Experts of a small language model: 3 picks a token, 6255 steps.
Below are experts of layer 7 (counted from 0) of a mixture-of-experts language model. Rows are named router (the router's row for the expert), up (a neuron's input weights, with its number) and show model dimensions 0-63. Each number is 500 + 50 x the weight over its row's rms, rounded and kept within 0 to 999. Numbers have three digits each.
After each expert's rows: a language model's description of what the expert responds to. This comes from a sample of Wikipedia text that the model never trained on.

# expert 28
router:518495459492529439483446472503462533440442444565535544417507453454502507527521498530589441466470461439373548481512501505461477495557586475541428559495414475561381547552430484530420581470511529
up0:425524535507509473511633503554439518456608538480523492495456425537451584447489386498444463420430535515516520518522511473551448497476469421457501494396559657547547475523486480395517455547541514
up1:466416535481460547661544453482506506426449484565522527518452528523445477438634527554551443469448474561518506474471564513441500475556428434558492506538389452500463432481505491494462488550441481
Title-ending nouns

# expert 18
router:493422443495484510502510464495576529474451574399539612495507558487529525470505602448566487511528464463537442546474537555442507489456562580506542509480514507584527547409400625527543541469455534
up0:453478546459494519596524495491489507490411517523580564616441378507511472440515517437463425423609584546614401524501522515505501410568525522472497588450478499514536433532466478482540403440537530
up1:496585535464501507493497500454435519529480454444577470563409534541488462441433508526528418550582477476538506564333549429537529488463581547593581478478499594481580453555484541495535476538452510
Mid-name word pieces

# expert 41
router:555521431488564431443451442457555558447446560452461540459486529483550492578484559445586454544464453436490440516529530550454549556445543556454427520462570449517426575467431570563452540439507516
up0:504459609523514546444455442518493483539533488542570472507548521447524520482422535576466416556492478540524514395488438495504518476505517518468495477566516471522475508528537484441513398621455448
up1:511460571567537519575518584550502392524601458568569455473470550502446488412599545445491484532556515530593539497428523475518537445562542525475516433419468459440562434426481433468422472529539503
Cell and line openers

# expert 26
router:483539451465482520362529454483549420526558540566481491454522604464526529504460518362538530510461488489497544521579444598457519562536514524469435438476517521550441568544541525519498557501541430
up67:367493552394496505490503523555498424542487374458508462500545434534441419494498492521507481457521483489529598446585541536469516513554470503619527477547500524621547495483448515440500501469511534
up68:536560577475479599495560506530337538457466530487572469571499415450499486525482446512506554554452532494484525477546427551460446452491517443447489437476479516506463564430525406428480457590593489
Non-English name syllables

# expert 29
router:501441454520562443519502514468487522390502553492451414472547540503452538525480457447616487512562361477555482488470541475444517517406466548523508497483548430499441535526448558551486570517458459
up0:472446534428522516586437505562480498478471532568487454498505584486551521460496490505479550555555492509612508460416521456506572441450544528416476467509456495390484503409544451502533447451504480
up1:544493528577486537448456510456397482456454466464504468552553552569497542404559512517450564387552485568556436561538423509507485513528535509473480549451465440480534538563527429492530440527569427
Capitalized name starts

# expert 55
router:525492426495568477463426522412535539469451525453503550504423562422590501574505584463552514520473446425505493571527534496482563542429568569426483554446453450514478551483460541492516452521537554
up0:445449533437466471507528511549525460511535526430500429502479590449561526572547506539492501491421589570532535516485621573470456511529484515470388465544417482576500422463503493488461483427558525
up1:456450521471414545572503448515449496409476516486476437510487499522547531453526520434507575557447520505585498521495518425455417463386449508430585492446477544508513439537561509462551461613610629
Word-final y pieces

# expert 49
router:538508469492558403480516436416521544452458502460503541426509580439496502529483578523582425527537459458503427521562596563432540618528516475579475513526572376573475511512448566540489553432430505
up0:499440522498439437569514530455537526624486484455534468511536490530536480437561507542467459498556520466428533476422556551540586504633429521535469489509461496471567477590555467566512461445568554
up1:484440516402528460512445494502560528439423552465509462493392530572407550464494437486491440478469543512513525436464528510536510447402467500430494476514473540508533383509475539571604519501453504
Country and institution names

# expert 3
router:412537406474498491405555485519485538478474587479514487469432519531547394496475483459556506432551543466582527496535563518413536596442485605520517504532516570577431572505371520506511525410437503
up0:451558520545569475511444556582533453485442474505450462467404469547525481449463496502514505414592508560551515542588464308461415541499546470460520425505467439469482464474470547495561494494553520
up1:390516488506554520506486486563524498464514479564565410490477545559424486452501573585475563460462583533524424526448505450575469463427479499468618429473474441443525494548462576445560442522485462
Name-ending syllables, line breaks

# expert 33
router:530549445488513415419470488442525554488466525449459528443490437490614495515505615515466482485623492518486480433483468591480469500452520577515481580515564462551462503543436479508424554431553530
up0:500510511492473540515496527580527515597360536524476480476541461515510518505439503516443513502488560582519524387478493548486451488513492523483483568601517547455549429499458384405457508440491481
up1:453561545414561471543504604613412523468481540523461502515453478501509457545495407549477446444553543545502545577489493541533420419431493558580640583536558550587482429425550479480498491472663484
Mid-word subword endings

# expert 31
router:581553434537520469402408444417540556519481553546539529477455534539521474539554525473536512513548435454501473470551521534478502573472529530402470511457577525567438538425417554570487538447398499
up0:479470540568439497535479486485454427496528481418488530509497475474390488451531519464536435410626507551501516445475482426475499511458484520506436456521558437532545376459506486558474441512435513
up1:515490517618474517506487486446483498491438492577485509500551456487519524478473489457469541543496445517538473359479461458563509494473504520515461570521497456497496455569487515527551511494485499
Infobox field labels

# expert 9
router:566542452489526403445459458592541565428586512431459548429464562449463476542525499532554521545499452483571560512515461467486521529505504480533499520538463454552484556481541506531456517501537490
up0:511498532470398499404420528465441442485541492479514554488493439583535490504572422496437600546498489505683431492526521549463567389487503465544424561538435519544449468540486418494431472480570500
up1:380447491587473459567461496577508566471541453550534486484483585532547546367512546511480541441367512563511448516567452493499515538532457545506466419615451453557541481509543440462527470510510528
Common nouns and verbs

# expert 10
router:543492435523591364505448502473583491509465547481483557432449554465569587576540557437452479604512467543576460512511526527405578544466507575471468452486524471546414513470452614541451512478495505
up0:521523505505459495428451545629487437511561522564483411450520501507523472431453555554484510368441496464538548557533528400556439532466402515536576518479584505570537461511519454440496443495485578
up1:464467537555400569485579484446459417522478487491522470489586528358501515477463526502455454525467455604510497392535488384493527543523502496471485562511411475479480462581552500468429405488442591
List bullets and dashes

# expert 30
router:556528432488556431446453445467556562453450561446460546458477543493544499576484557440586454543463451431486448518537523551451548559450553547459438529463566450523428578465431566563454545441513513
up0:443478554465497555551505561515458495504526487580503505572552526497490451469492474574471523471536499548476556533425434430522530514471462521507575440487512540416618433485511459517571390597554438
up1:434462563530441465548518487553463442489560518471533431511501478566529452424532554517434553445461490501554548465527474442503534445507460412436565388510492417523478426539536396463442487510502477
Sentence-initial subjects